{
  "d_shared_expert": 0,
  "activation": "swiglu",
  "routed_scale": 1.0,
  "vocab_size": 16384,
  "norm_eps": 1e-05,
  "tie_embeddings": true,
  "seq_len": 1024,
  "train_tokens": 319300000
}
Below are experts of layer 5 (counted from 0) of a mixture-of-experts language model. Rows are named router (the router's row for the expert), gate (a neuron's input weights, with its number), up (a neuron's input weights, with its number) and show model dimensions 64-127. Each number is 500 + 25 x the weight over its row's rms, rounded and kept within 0 to 999. Numbers have three digits each.
After each expert's rows: a language model's description of what the expert responds to. This comes from a sample of Wikipedia text that the model never trained on.

# expert 22
router:471490483516516521505454488522496540458505512465502440527504469494487471487461474518486489467508518525503516496477492496472492477498503524534519478501476472497530519465479506517461469520485495
gate0:533487510492478502480549554517496542506450481459536470490483530470451477536477490471493487532514487498558511511542498471503542455558464472486519481484514481526474503505512465521497524528497500
up0:448538463475482502484431481479475489467424478537514504518496495517560453500505509486475534472496479497518522480495474541526493496475503511483485516483496473502526502516470470526516491532496458
gate1:490477518472516505501501511515503522496540512510518483491488470456508451499507529507476465550533478522510473498537493485499549510524521503485476515532513506529511484475503479520459510496451496
up1:493494512493453494518473469512512518488522455479514510478496523534503504522504509470514519518469518471437478432523476497491496488504527480440460531508487535535468528479550480509546502524562496
gate2:513505479522523486510480482499490494546492487508479534540517555523505507532465483472446509493528474513492464513450480526539486530500499509496505509534460473470495473545491474480530530491506486
up2:523526478524530505481494541486503492460441490451486498510530498518509476451481470460478513504512501514536490490490515467489527492456535538475542527563472470488541510497505505539490485496508480
gate3:500482498513517498523485469463497486528490432495478531489515492444554513493523499479516516502488480473531517508491527517471494509527528518527506539533473514454510495508514518497506554510547497
up3:512451439483461499532505492512556491504473523502484480495510480510448463484509526507464541532476499514550478498535515461503484473527495473505485531465488509501497509506537513500496475493481524
gate4:497505538477498485479503473483475513490497543462483449515495483463493486485434482485507549504500462511488491534499465510464494527492475489561512551512493479503523445514519484493494493471483485
up4:503442572500500504487523504462559486506471502473488498474498509471500478498454482501479483511490488495559505478508495537488534455492500519534507515514466505499453389466508528460557484475470490
Closing parentheses in tables. Closing brackets and quotes ending parentheticals, especially in tables and tennis tiebreak scores, like (7–3), (MHz), "Shake It Off";.

# expert 25
router:511485502465512488499505556524493523471498460481498468527529524485556463505485463485502479477507520494486555488486530493474491526486452514512497491502477468548475481490489488445490534473478523
gate0:475504508459508493518464492497520498514475490516505504561504518493514504527552471517499458463485537478499520464490466465480527500538463505461522538525487489492489458509508467495520538478503459
up0:519520536543481492479500491517474508509505512491510531471509508449498476465483484518461488520473493498492489560520513501525482558498534517527514502495514486478520519485502527477435518456516471
gate1:531537514474472486466509517503494512489449481507541493461485500487558482485541505537496524468503500510525514483532506486470510527484484472520484490489498524501468479487496539538524520467541531
up1:466495478530507505500530515502516535502512530499505481484495485485518499494536495460503505564509506492474505556527537472490543434496520489485492501525483493517455517533496481500522495539457518
gate2:465495508474521496524523530498520462481520469492471552512530527473531453489465515490514480478468530478472467517499560513493522554518459469542540483545515508496486504471495485479446505489511513
up2:507509466521534478536496511487458525498501527497473499513477504484511527491495488495474424481454500492526471477495425494424533535493533512543519541499506489429501471528544502516484478491478472
gate3:477525518474522502501541538469513517526487524525501487458476475450517471533494539478498495512530487495496465566553501483487515483493542466497474508516500506540499535538551523420492498477484503
up3:527540532491503498531488540505519477481454499458448526511535511535436491439515523486468493477531448495478514476461502473506477496520494479482476497487556466499476524518518503499481488510534495
gate4:464515497531513506496510505459497489493486485496457495473496471502504496487460512500533529477538512507495494472512485497468514483548523495503512510491524502508457429546496521547487530488497465
up4:538545517493457504458509461504501491507509509540473493461487513487475520471517495499496501454508510521526492497528486532470485499548497533475514487516534510515512527511503487523453503506507468
Institution and object nouns. General head nouns after the, for organizations, places and things, such as church, company, region, institution, library, system.

# expert 15
router:469443540525519547526450496545523503502497523491478527544504476490526505494520455498531480460531481506462542489482482501504521458488497505504504523516483520509492524471476477521491464538490535
gate0:535504515502481491522505509547530494487512548540493507527487509524470468510531472531522505491545532516505496478464479513517534533473522495506492495519522496420505472474521484553493486501554547
up0:532523513471503488501495488489492507524446464482508509575479516491466499498495533501590449474541485506499474504504484519509523493466501528496536534480494489468492502505501499466532497464486533
gate1:518492547460466488505522535474563507489527493506502498513523511494517492545494490495505521476516487517463501527498501522506482506478498472519499517520506499426506521471488506511518486501487532
up1:517495485497494502470509505491496531474475495515495493465481487487516530486492517469481502524507509518482576485497507446487485549519540539508492505518481528506482475439496520536517523483475525
gate2:488467518572499510505487482463513511486524507518517505533538486467540502521487493518544533465523517509528497519523514464488502480487522480504522472552517544522489527451487476518518528484482479
up2:493502517503510502505485530488495529480536555478501507545505513485499511499513504451460556555481507505452472519553536534489498494488504482454460506543528489510543466469495466508512491520500447
gate3:555486470525508495501529553520465495483448498537502451545525521502515504513502483508518533497506458468451533505511520494502515507480525532518474527517538487460484514458468485486506497535509564
up3:478515491484458491503515513504551434505481516532525500514556487511494443557472500496519507512449507510544501516482513471512481506507504483460510522508497471514470497521484449550463510507485475
gate4:515463491513475501509502498518496521513500490473489509485524523480468546517536420537476468459472519524535502505476480520518506481477497552491487534499526512485514459501505533530527514506530526
up4:488546512500477507449507488480479488513461505522467503532514519507481484485498510499518520491517463478557538496527500454489515463556465490507496547521531484536500531497472477521489488524513490
Mid-word name fragments. Short inner pieces of surnames and rare words, such as in, on, ar, r, e.g. Sal-in-as, Mar-on-illa, far-in-ata.

# expert 47
router:481481490512482531507457462517479496458476508472489466521497466469533504488498499482513497495491542490524550520477462491460503478520539462505514499498450501484502541457471532522458456487464473
gate0:504503538514507494476518528527479554502519488505512531494548508511529475431523499510546507493472462480486500495498530543520495446517514503503487495501453491495494470525515512510503491508437450
up0:542495516505505496451454510521542501461519499496503482495486464494467516517459476481528472526511492479531537519507508508573515500514538482500585495508479532505520537466482492505493503490501490
gate1:499492564477487499499519514549475542492465484532501516462480465495467521487540515535494504501464561489544498492470509480515503487534501501456487434480535505461490503549519507537484521461485516
up1:509449513509541499494487532531495470492483526492497542514472470479514514507510514516495494494505483483501546518495516509522508523484482445530498420480487513542502512473526453482495487494510477
gate2:508548524520475491542527511527487501504452510494507530522486511527515515506483475473535513458463490480491494525478462481542493475492507527470459507516505453470467495490492512490493490470495477
up2:485503472508496492529487457517502520474489479494530517485513461501519484521495497472502495533571514509461501463480528553495511592461458468493533507498468502533465511454512477502482523537520479
gate3:450509494428470496496472468506520496505548491489541514495434481538512532503502504512539512496489500504563522488468451496524552490508495494510525578508521489466526486489486516475509521494478475
up3:518484523479490501538505490529476441465507526500527503493515548481538507533462501479564531465496504525531535510517450493493501528470550534481482531464523507510540512498525516528496499552507525
gate4:493488509506487494527508522460517496523499538502510519551477502532478502462527488539557463497477494477485505562482420473503522489526537476478444499496454484454502464487485461546503526496477499
up4:531491496543544488512454495515485489494491503484527532514517538495484507520499499534505474495475486448510510487540503522520488521508477510500495541476468508503484505503487443490492492508504446
Surname pieces after initials. Middle pieces of personal names after a capital letter, as in J-ol-lett, N-ix-on, M-air-i, plus scattered dates and pronouns.

# expert 12
router:470496542508520535518482492506494540454499518499473477525475497519522486526460479514494493518501527526506492530481479532478490496446517513528498506567485501487531530511508485456513481489485505
gate0:482547463508502498536533534453524489526503532503458543523495497490480470508493530512507495471481483502478484527473479475441469523498557476520517473544488463456542512526517497508549499514523492
up0:521539521512517508494519496495472527505540506475490493527471485508512505477514524436453537438517514529520473514476467484480544478501522483490493490505502500563517503498522498512498504437481534
gate1:512563450479499498468498510532511485520495499503484508480527529496524513509476488517470547519495483490499540495497494452511483551489485477508515526464490528522510532511491525462448515500512508
up1:514489525504538482492529494517548535542527516542485517477462502512524465521496485501448525494522502518498524494519500506506489499450455527510514461486512465539506523535518496481463513511510494
gate2:485488518504582505491521504527528533502511480489482464504471511536522517523514483493453499530447513475483512518537469519512521542471471514504519547523513496473492525516504494485540515500530486
up2:475513485449516490498520480524511534503481496483511516494508510476504542461484489499509481508480475488513497496457528478491475471503560489506506482533484493513485529562514468521473504555482541
gate3:522492513519536496485538479482494496519498491469509493514488510501497463509517512499468518511491491508482499489489486524487560497427449508472482450516537516505476487513524521489516491460472500
up3:512462487528520504509500504468496492496531490488474518520546521538492486537470469472457528512569543510546451518502542453462535515503489484519468524507513513533532558456537467542503507470497496
gate4:479515535506513496464581516481481475487452506484457507483505541498488535544456537510487546526527479481496508505588466466502464510552511490542535518521533489458482433486524500512465499466468476
up4:459517482492447500483509508499524524487497486463478446462483527495522496477471518528468498469500498488491515493473509504472480448497515519510496515485506499491483480510484506517501511468519515
Numbers and ordinal words. Counting and ordering words and years, often in sports or table contexts, such as one, first, final, next, 2010.

# expert 24
router:537498520474497535515500459513479488472491541490494495509495489506472522519448456545508527476515497491510508478482481538502462486544478547532529546486507471535548492463472507544455500492506507
gate0:524509484503487495512485448459540499502478491488459489512470504479475552473488512519502532511520441509503514510496515486487465532530506438504527505503510525496504483536466483466493510497544488
up0:507539474514462496483460498514501471514543507481506533528512488493477476507472508471494458509471506517469503506498514493506488535513507456463460506463526525529432546482462503508477518454466545
gate1:496513497469473507489515569512487505500464522460503515504494533490543516516503462464472539502525476507516489502543525544501543518553507509499489508506518498502553469498545489453489496542536494
up1:528490512496469497520507523490507519501447474526520559534475519539509497502525484493476456448507565450529484516531509487524485489533470479501488482532481493495510483498527492513498506461462464
gate2:469480477467495497487512513466460526491475499509520499469488527528504472478485485454494484536521513501506510496517516559499465482481478475544462451509496473537540501525534472533506510503503521
up2:466517495519466494505488540472497498467497504520561496511486525499450498504510526541511517525448482518452503577484491551503488486509503512515509462451502492512483506523510466489525501506500502
gate3:492500488514525503525508501538496522491505487479476517526494480530492541485447481542504455441494477479526473479501508520530485513510493502469480511531469449505517450523462545525514505459548479
up3:508478497477470505476545501509462492498510490482475522491495453457481527500524514430498540490480525505506491474485488501488487490485492443506504424494491513535510500491487482477456490504477515
gate4:555502480507509494466500519502494493504493485521516491540487453545478482588502457481522493493463504501516545524555514494493486543544496510514468536477475498477471487546502481492525525490462495
up4:505526557467492489489466479505503482494515541482530479493490523509498516462526470478512480500494465482488506495530503513479499511517515557455494512515532461524456463524498497470509500552508475
Labels and list punctuation. Colons after labels like Synonyms:, Born:, 2015–2016:, plus dashes, table pipes and sentence-ending periods in lists and prose.

# expert 34
router:472460503530516510533483486524489515458507514491509443523460476498496478462444458506483483496523535539489522481479496514500471476506500509527494464517479499525527508461482502502473487499516510
gate0:499491476504513502499513506497549509514477497485427509488499541495481489491508519551508518510481489469505479483468511504495528511523496436464555501497481490521502479516526498457504504494523500
up0:519500509479509507518519511482516501484466496485511488510459518503512537523492458510484512523517505514517475500448500486481493517454503565516451474528525467475482505483494501433491475488512541
gate1:495504474509510495485492518436485481502471525493505523548544521510489468479530512510520483514487516502495514534529457546506490503498479468507486523497480554535471489540501450501516543512496541
up1:533467487547476485479494516496420482511478495532503507566511513517464513488525484469466500519457501496484542501525511499503489544515512523493477497481485521465528482486504476426497503493472479
gate2:498518492561534499482503470509487488537519456439475528502535545488496456526482501431538531486514491477507488498472520467447567526506525517495496464492498506473506442495493482508531527540540471
up2:503493494533490503533543510509466483485503471508465516515516489514483494501569491447538484469526494458493508522528495494521507496487451499530515527471500531487514495514535508500506529519499470
gate3:501503505516512493515542493488549486521512463467473458438531516531469568555481496507529492471525499508498521484521494527530521510533461514498477487491500548533475491502521486532527527501494481
up3:523518516472443496496499522504557467492510500470482525515550497481485518449504481510503492488482539465534511523499463480504492538502494508514500457511488498501546553494453476499467506502495474
gate4:521508487456515495483517482499532489528477554509508529533509538520505459526486483464503539486513497519511513496559495501487490485510477468513468502524531490471478533498512552520509504489501516
up4:508493464502501495497485513450480474520501547559550499489519498512506524475506502488497530532508466459496523511498537526491530505502479522512493499478538465491515493484448464482491492515489459
Role and institution nouns. Common nouns for roles, bodies and domains after the, of or and, such as president, director, composer, management, government.

# expert 37
router:517479481477510535482498486484482513493515543520519467551522455474541481483514466511461528487503527512477520495475525507466456467461521488520504544507535506470501526460506529495457455510502511
gate0:498482483481524507458505461531534517504523485520455492489556500503513509505485470502489523463549459516525523450448515503504500487489481483510522470503544519543510461492508521440521489490523540
up0:523503491524485499449510479487497493518479522502521492516488496467501436425485485510473484488483545464487525456501454499457492514479541478495473491518469510497493466490483513489461517503512490
gate1:524575528469486494497511546517501444482506492484489502523491506510499493514493501511482509468505508521534506500529487535500533477489475492485497520482545477491520488492510496461517502456506526
up1:534468532513502501464483508492499513492535506479489521522508494515480523494507494491502486497525490520481516465473535451486542503492499517531512543529526511486484465468507470533524488507473508
gate2:510488498527560489499534505509496508524514504536452503549462485486493544517501475500508456465509534500570506499492522506479491507521537505533491523486555505508507537529473503485511532507484475
up2:502462488502535496497526507526449510537559494499481543474483471510504539469482503462537522546531483483537513549449550492521499508505541538498528547530488491503503488524499524459537503501478496
gate3:526543534480497494505515458481503490513470548531476532528481547472516489502496504505537504521525477522528479496473491518457457477445464494509514525498513504479504555518508476481527496556496490
up3:470530488539512493517531509488528488506435509493500537494499547491514487500444481517478457478494430498485468512461506546457508528497470512513496487462478541536478525489491496484497521516509519
gate4:526510477507477504506508509491528545486482477509482455486525534477517499512550491496485514481467507489480512483468508470479514496491508496530521521482514498463487540456521512483492524517519518
up4:445520516464498511532473469461490565489460539512479471471558483514447528470505526550508497494495472546471510502501490484510474515525506485568491522488463476494500521473527530497523480534513500
Romance-language name pieces. Spanish, French and Portuguese name fragments and given names, such as José, Carlos, Charles, -bert, -ard, -cel-, plus accented letters.

# expert 59
router:451457478506500537525482470521470518476518513483502459535484464511502485471501466533466491480553515524485524487470530520473479473494502526537505460510489488471548518481490512503473480512470514
gate0:483517475515475484528477513468510479505515540487470516494516509504519512507475543483484533528516544492483485488528450504518478468511546480470506534496499477525470502511498507499502542501517489
up0:556541519491505503471502507479443542511541490500436520537473514474563531491513477458516482518492491507490512492470489554494505479535487521528447479489503476501486502508523501492499509495460533
gate1:509489534491508502536526565491481513487552505471525488498511544495514502483503520447495497510466500514454473477482487510495552478516566482477520550516497547504506469539524515489525511482493524
up1:509505494512503499506490496509490534502500478534482539523521473511503476544510510502529438559491464518479513471465504507472477476500463465467468488489496517504508469502512497510511513541496520
gate2:490471499500528500470485581508490524503529451504467494494524510512497527505469529502526533498513498537466509492460510495535567506465512491518490501512545530481471462527520463530498529487516562
up2:487465482496479502498480450518504501506521490518458477526515526498508476502498492470506516491495499476508519506557466536489492490499466480515478517476458514483510511498513483535545512519507463
gate3:516506501506488496523482509505516495505504524488530484483544531494519511520495520512540480510522524485468496494547486475544538487505504501474474505525477487463502456507510473472514534480446481
up3:501523489522520484490486536497524483516508488444473490503499514494505493507503462479489455462512493481517470507521467513482487486500509487475496495516484522505501484496499509481494506552494519
gate4:530492493530505496459499470522515489496450514492538492514507496479480509500523498462501462464488460506507477484555501475472563505514527485514518530500539456510505456532541471501498487516557488
up4:510499487497496505570505527499497483501513473520536522524566503519466526525482523500507520531537493509501540512449469551510465483485494486534503492510526497549490503492494466485510516510484520
Concrete action verbs. Physical or transitive verbs and nouns such as put, cut, set, turn, launched, dropped, often in glosses or military narrative.

# expert 56
router:493512480503472481485496494511516500505501473533512518512507527478498523527510521496510504495458518475519512510507475475509532484465503470480520463474510541510478460520487509516541604474481464
gate0:513505466552495505485510531470469535496510499518491506525498527487521498493516471504492515529535496514430563469514489474514507507501513498467527497534486572533510471522459485535537501498529488
up0:491498578459521493499541560512509534511468463499535529507545519575482533514498449498508493485511493502513482502525456482499495519485492512505495480485482507490519499443501498489464523534529495
gate1:459513536509527480492514558486476486493484482490503531491491499456500535516499508472543544502493531507496539455458467485525504531492490482502462510479510511476489460481490501488491535474513504
up1:548485458516519484468509494522467519526466448506482502489515519546486485475488500493480542533475541511483491513506531519479504549500555485465488483479473505476477515487510519501458510474489493
gate2:481534499537485493508505532492548522483509489521530475480495549492469490474492472457502507477524472549446488538497479503467459527473549502516511502528524536512522475508494467556538496510512483
up2:529496470518514505479467537509482501496516471516519476499523455507516506477492503480554519495528478506515522533530488546499541470510513513536552493524542538480542486464500537485498510504479487
gate3:473497441491495497526514488531482521529494479537473573487459528514505527520501501445560504467509471474548504467517496472520484521520516501558531504530501519461488483528491507579495509495531522
up3:501483539471520495518505477497461511501477531468442501488541507502470503516509521488494492488513481497483525490541484509492502472483536490518515546480505480494545523508500496488483503438504499
gate4:503509513495523489500494563501540493496531477501515542523468521509519508538510534521449541458503523508487518582499469455540488469540495463444501506517484479478480460488472465500510511514519440
up4:473453460481511485517484524451544444489525509496472539522502473491479518531492520495469482469455437506536481513488501487542501500480474472516487495495459488501513502525481482516484499431489514
Second letters of foreign names. Consonant pieces right after an initial capital in unusual names, such as S-op-ot, N-v-idia, Sè-v-res, Gw-ynedd.

# expert 33
router:504476519496486541450474475535531489493478518493533485489508505545497480489498469464488489487523465488504530477481529552493488510456454471537495484520495514454503540484527510536466473485497491
gate0:530496517480497491499511503471552468501498472479491493443511493538504479433510476448498442514554512497471468543466481503532536548460505471521528502490524495493529495488513523497518547477494494
up0:510520502513517494462516444469551536526464466500498458431510478517493479556465534517484489458534453476505511532507530493494495513502487490511513489515522529529502490469515511509485521499475477
gate1:516521520525494502460495457507506479523467509529497505489536497527537501459497524448506507554509487499493509490520450494479532475470499470525505526518504524504470537496559472515494514483493494
up1:499516521488497499502517544466482535533498518515534489522525532499488478479479443533489519516486519521500474494469507493515478484513495508507522487509547495485518463499523508495483471517513488
gate2:533514526533509490451505491493547518494458503435469506506498485486484495557503485456487484541519464457505493472514530499465552479520485470468482464506475540501533476478503507500497521442501516
up2:474496539470500499474479456547564500495475485502524474497473512440503494544499491510451524490482508497502500484498523519531530465532497536498517481496534540468464505456471503494489497498516492
gate3:497492500470468506471552495441533460519499509488439522506536548535481486458477534513525465488572504505480474509520505531514536529510493518531457563532547525434509439469513494490509520535506518
up3:528488538496470491489501470485466517524546510526540495498498493495511518491532453486525485504493571512511479466491497492519500504471486505505489529499495504506454474514504455496482492510509511
gate4:516504489499492507464527494506559476522517498519552517465474525527525492524486520500484521501475494506457500488483479482484498518491438476518504481496487514491440495505449495483514532485507535
up4:464466474498470495477510559462494502500511478474509455450480509451477534494495460505496522516452507509524477475498472486587507511485531513526493508497515499535513517536422464502525509544492522
Table stats and units. Numbers, decimals, dashes and units in stat and results tables, such as 0, .5, ±%, MPC · JPL, km, and Billboard chart mentions.

# expert 43
router:455501502497466510515489486509493517478515485464542483498508479488546494496440488506500479484496510514470535499500455485493483504505473495496498477509462507521525540466485523488467466473518513
gate0:531467475514502495513503496495497509513472500448509511464527494545506496523509481444475516497481489484489466493503507530478499487470536512508486470497503487497438518514545500535514538499526448
up0:515489500485513498485496544496455486520490470514505503503486541491479555470510507474470524566504559555490506494519530532511512500554499470525545494505504492497507515488505510492499501485520496
gate1:529491509496483506514519492465492478488453492457477478514560478504477485501477520503464503407454506517507502482508515454465530498483557522512498478470545490520457498480484508548523516505523516
up1:472465488496452498490526500488485523510496477506425488504498503495498483529559489470524513469494490537502541456483490458490542534473517554497529520499496463496509536496489493503467511564518522
gate2:525526486504490488486473506484531527528456497496494513469514478480492455500486508486503511484419470506480477489535510493525510500502470484483528468519507500541498518522524527492538483477502525
up2:516472533487508507480478457499457508506452467498515433518508471457512526479496488489506544500477496504479496437497512505426498508516515546536471454504549484542467506506453492513555498502533475
gate3:496511481508482494505492489466476505513491461498493519504456514487544558535500527509551490409519494523472516482532477498493547528495489477474523462489522490474496500509480476528473515468455487
up3:517502491508529494464519514529518526547461461489534534454508523522498511516506459475508545531506545500540426483518506535523460470497526478491550517475498492484475526517516512535509492452486506
gate4:510559550507492493520504458519516516535484482490483438510498505469525540500499519467488459477493480472486498456561526522482518500482442481488451513485524499450512538529490511527489516522484483
up4:469478529524496503485474512498512525493532450503514502497462496577471462526473474505499525482535508489520479525531500499467481482456506506510512482527500487521476512517541513469531487505505511
Table column headers. Header words and unit nouns in tables and statistics, such as Age, Nation, Year, Votes, population, years, points.

# expert 26
router:475469473512533527510481510543488490477497518475513484497488459493521507512493515482491497473523520497482556533481526530479449494479507480492536482516482500466480529466498524486451441501480506
gate0:538499483490471484462504499515517489519506515470467507539492472469483478470518464488517472508508502508511491469524487521535518483507511507465501498535518483479467528506448495470514511517453479
up0:496531483468479498530481466486581514487511487469499520480496532507487508547519498513471501507475474490477560477498471490531482527508505492486457481470482533542520481508503540524499531453482499
gate1:489521540507508494473523524504468524474513506474483488515449506524514486525521510487470512488493476512498478508511498473514465504509498504459521491556493496472506520491517516575493531478472527
up1:528490498520508499492509489521546492515485490528492498532519493514502543458520525499485462506517485497500546469471513525503541525501526487498457524487491505481501518518496479484559505496540463
gate2:489490459479520491510493495513487488515523488467515529537518473483514517442536514480514476496527470498513473553478513495491507497492475489499519530531488519499492523524513486518518528483538526
up2:507472464498489494477486530483494530496474493504524475501542500411490475501504532501525480486537473529495481480504498527511521498529508490488526434472546516496494455520498512476523497449472496
gate3:488496535497509497478495494482479517474481524533502499483487505480483474466471502519516495484498499472504503497515524495505501527492483504473494491505460457522515495526472491501487508489532517
up3:497485471486527502483495507481505482507479490532476467500503496496555487483500492510495539466462507477485480527515514528487520513498489531537487506510532486506516558559458527495487491518486514
gate4:519497511515519493502521500527544470515489547494516461499505518481471478470498526449474558467509462493537494528530466531526479454520520548527460493545481470514510520586475485439482485486525494
up4:444429480533535507471518477527464498478472557465516467522491527464517531492474498524470498503479493477502510512567488529509546487558507519514502474524462516531452432504540464466537490471451530
Digits inside numbers. Digit pieces inside numbers in tables, years, money and IDs, such as (19, 195, $18 million, 66.05.

# expert 52
router:485468512522538546524453497507508539458478506492477505535494506506470494493486495468495467482541532539502546516456509525482448498475513496482508498514478443487523499488484474496478457503528525
gate0:507495453498482514462497459467452499482474531495470511500494568497508496511481494483461514533520514459489524513486546537493470510448494477496512514505446501505516459522526481478499506501488510
up0:484470500466540496452551501522501481482468517516464527487508502449477492485489499497519533461521499535465482458520522519480541528541446500528469468519496489490466507518518515498497511515501483
gate1:521547551495499510525486508511486510504503542457453479513553507516513498528463536517533500503485498492530483540477483503509509543432479548510494491498492467527476530525468527444486504508473538
up1:518516499503489496444471516486531520488522465490501512521517513548527505497481498529450482483495515501507482511527500445478494496527571476486526525485489501529535506527504525505490502530531537
gate2:497522490510538504480503490515467449520513527513447524493510518492471481486501495451515462463505494456495491525476534516520501490518516459500503506494463412462471490517477462479490522514517503
up2:497551462508495501465512448524499483498536526521525482491510493477485523500440479509502519541494522517477531483524528506514467480468508498492512500477561488504499525547518551499514485496487481
gate3:545496516490487492494493545517523471510467502555502496553496534491486490556551473509499497496540496503506496550522455493504510512515497491482504457545539482534506512510505508580496513525505490
up3:529525500473501504498457506511509507539544487482523512450501483486492526488486511527522491510475484492467500501453499525506511507440484503499528493482507494500492464502426478464503494484528500
gate4:514540510492514486515527499520508476492477504494541501482501487529511491519516500512465520512457555516533485452542503497462499510496477542527473481501463458562545458533461463464503486448471501
up4:524439473527464506497558479439501487513480545493501479498443492491515526532454523493527510500440477499472459501474524483500505486560487501567495486493519483463534515513531469493513515515467471
Abstract nouns. Abstract nouns and suffixes -ation, -ment, -ity after the or a, before of, such as idea, concept, statement, formation, development.

# expert 35
router:501472480473487526512462497506477494473469490476537508514494481494512445485478472486510476469500501493494548491508513472476507516509469479514522489475460474525489493484482449515504466508506540
gate0:524503484535523501496522518480532492513450468484471499516551483490512456454461529516499527454503491482483505531514509469518472500534445436495507490479511493512512509519490485512510509506552524
up0:510548489530469494453484543539449481488469478457543483495493466486500472472476568479507491553509482495540523495488470477526549544462448484544518508496510509500495475492519528512502503454479482
gate1:528490499474506493441499525513522496520525502510490501452547515513489481533562482506495488491485530510494469546546516569506496514448549469495518532488494511568528480473504477509483511468470539
up1:461516506492511497545456480497474534502465491498477485506493506495481493526496535521497472490521495476496495458517538488525514482484520511490495505497483525475536498512507459549501498503502526
gate2:498497531535487503453524474499468484502536482492450503497489501480453488509510494474510525491466497438518510527517534483489494507464533469476518505563511503500511495473485448502504499542531468
up2:530485516563469507530490489489474506509530516522450509521551509504496483513500473485518518543489497548514495498458530553493517497488553501489504530495501481498498500533559500504519495454506493
gate3:531488511490530505462429501540529490500509524467463462519524494499494503521513520511517468499464473503500474547503520455526528551491507498515502483472520485535508455481486488528474505476496562
up3:528491509527551502491498500497553463503493536499494482536431501523498485468491507504458525481526520518484478492508459533501518480526483478495493506468497483478510513497459505477498514530495494
gate4:478521547525500493489497480489486474497445524498504537489499505468482440533535535500493490496494532492486513519512483517538510509536510522488535487497505525565478547494493508518490508521514494
up4:513545439485483493486539521515475485513485482511472481495467488463469574460489485550491522477487511503536519523502490516543483523510505551517478528503516457498498528467507540549503518510426470
Plural nouns and they. Plural noun endings and plural nouns or pronouns, such as -ers, -ations, people, members, books, they, them.

# expert 39
router:501516495478521535520467485501472460489502525529508512524489467515487482533476452528496455484524542507499532486488499519506496496505506467534523493522482542491526525491467489467493464504509547
gate0:537508485508469492464458516504462459495501497448463468455522474520480518485486510525457503506501499486488480521451473464490545517517469510533508502518503502513499509504488474472505499496516505
up0:511514521523464500503512431519498517507523495477483507486510474530488478507511522453494483481487476496531499469474517526496478475482541532454495525503498494485482489510515502536549508493507509
gate1:556425490460483501479510485517526537500541481542480504524564509508542524472541513551524495477450505482497487515555457504501498473525432495486521493497490504494491426502491515499514514470479571
up1:451492523506518493545511490503507541488528458475488461496451495499526502516491522518478527514498486494518469547490529511528495489467525513494506536516473509519506517509489488500492511499499477
gate2:538506493458483489512489512505481460493487488468520485410494524486481450486534484466449531512505502519473500538470460515516514520501489487479470517486488521450502517489488488475494526487506521
up2:486473508469505502495494520532478480522490472490497526528524505461441486494518501505520533499511513486530500514488470523508485576528461494524496485544482553548527479491510537525542480528526511
gate3:532505457472514498525521530483466539486538470521547514491506505516489462513491512564512534528486504508541505555466533491505516498489543487506521539524504545482525468478500484520494525511518517
up3:494491556499510491491503515460477498488492529505465520497496475509525509467493504465474513541545510502454462489481553527497503510492466476517522498508505511481497511479512490507526509523460502
gate4:543529486454484490438485442529472500521505499497476499524487512536492487496548446531493493508462502529482456490506473527495478532537483491485562531509512505483542563533491495492547517508540534
up4:509447467517502500507494569462498493492523484493511528463459466507484531487473531519465463477529522500473539531546505507490511512498496551514504493501504525513499463518487547505515495500544524
Verb stems inside words. Middle stem pieces of verbs and nouns before endings like ing, ed or s, e.g. st-rug-gled, chang, ounc, st-ork-s.

# expert 61
router:468489501531499532534460455504509512451495500519494484531460505482487505483475482532492471488518504477482520490484471488446504522450518505509483503526503483505516507480509512531461475464487507
gate0:478541531514488483469482485533518487485479519461465524497445518487497470490484520475516534469505492517514479514455491493516554478507539493510507481508530525480486479520509528454527513502553509
up0:484539457520568509491535505565487475519531509480523467478523485481482487504507501504534500516489488508474502452468481511498454440491539497475508500566500465475471530521508516506482498500527567
gate1:507484511501499502499522489523502486475458494471487494498485493501469472532494497536476495508502488470534510487533510519511547502511523551488469513541488488491454479498479531520510524494481504
up1:489483466456515498539509477498531485504500486509592552509501481494510485496480479521528529487472463488508522511520499505459536491529508526517484508533494514480500519534523494525547493520508517
gate2:472499543497537504490524453470567459499497492479453507491491472474498435504458519506529469506462518511472522519501471487483518516479515484517467539526574521513518456481484450479502543492510525
up2:504506502500494496504499515544506530483515533516473466492477484510482533525504519497494529525498467513554485519508520511493477504503528504496478524483463542520459497503514505543509514437450520
gate3:507496514485527499524502503490535462503508476513457493475512505476480508547533524484506523498509499481519516527512499504467499506474515518532437485490496567467503507490512525494516528481538513
up3:542505493490496498481474437511455511501479507498504460530532536494512515431489510461479484516485503503484500487493516536485472484492472479512487475490516518480526492480488507474509469508491529
gate4:517501479522519504502527450493546444492466519518470486503506523502497533513519503488532481534493478507484529501500520469492505545441472503478493469483501496530472481514480529511516485514475491
up4:509468518487495502484495457519493502484539503480502500526513503521504474487478491467514501481479473459510508508520515502509476495543486568493494571500517500488501480473517504469523501468475528
Ordinals and years. Ordinal numbers and years, especially in noble titles and dates, e.g. 7th Earl, first, second, 1978, plus number-ending pieces.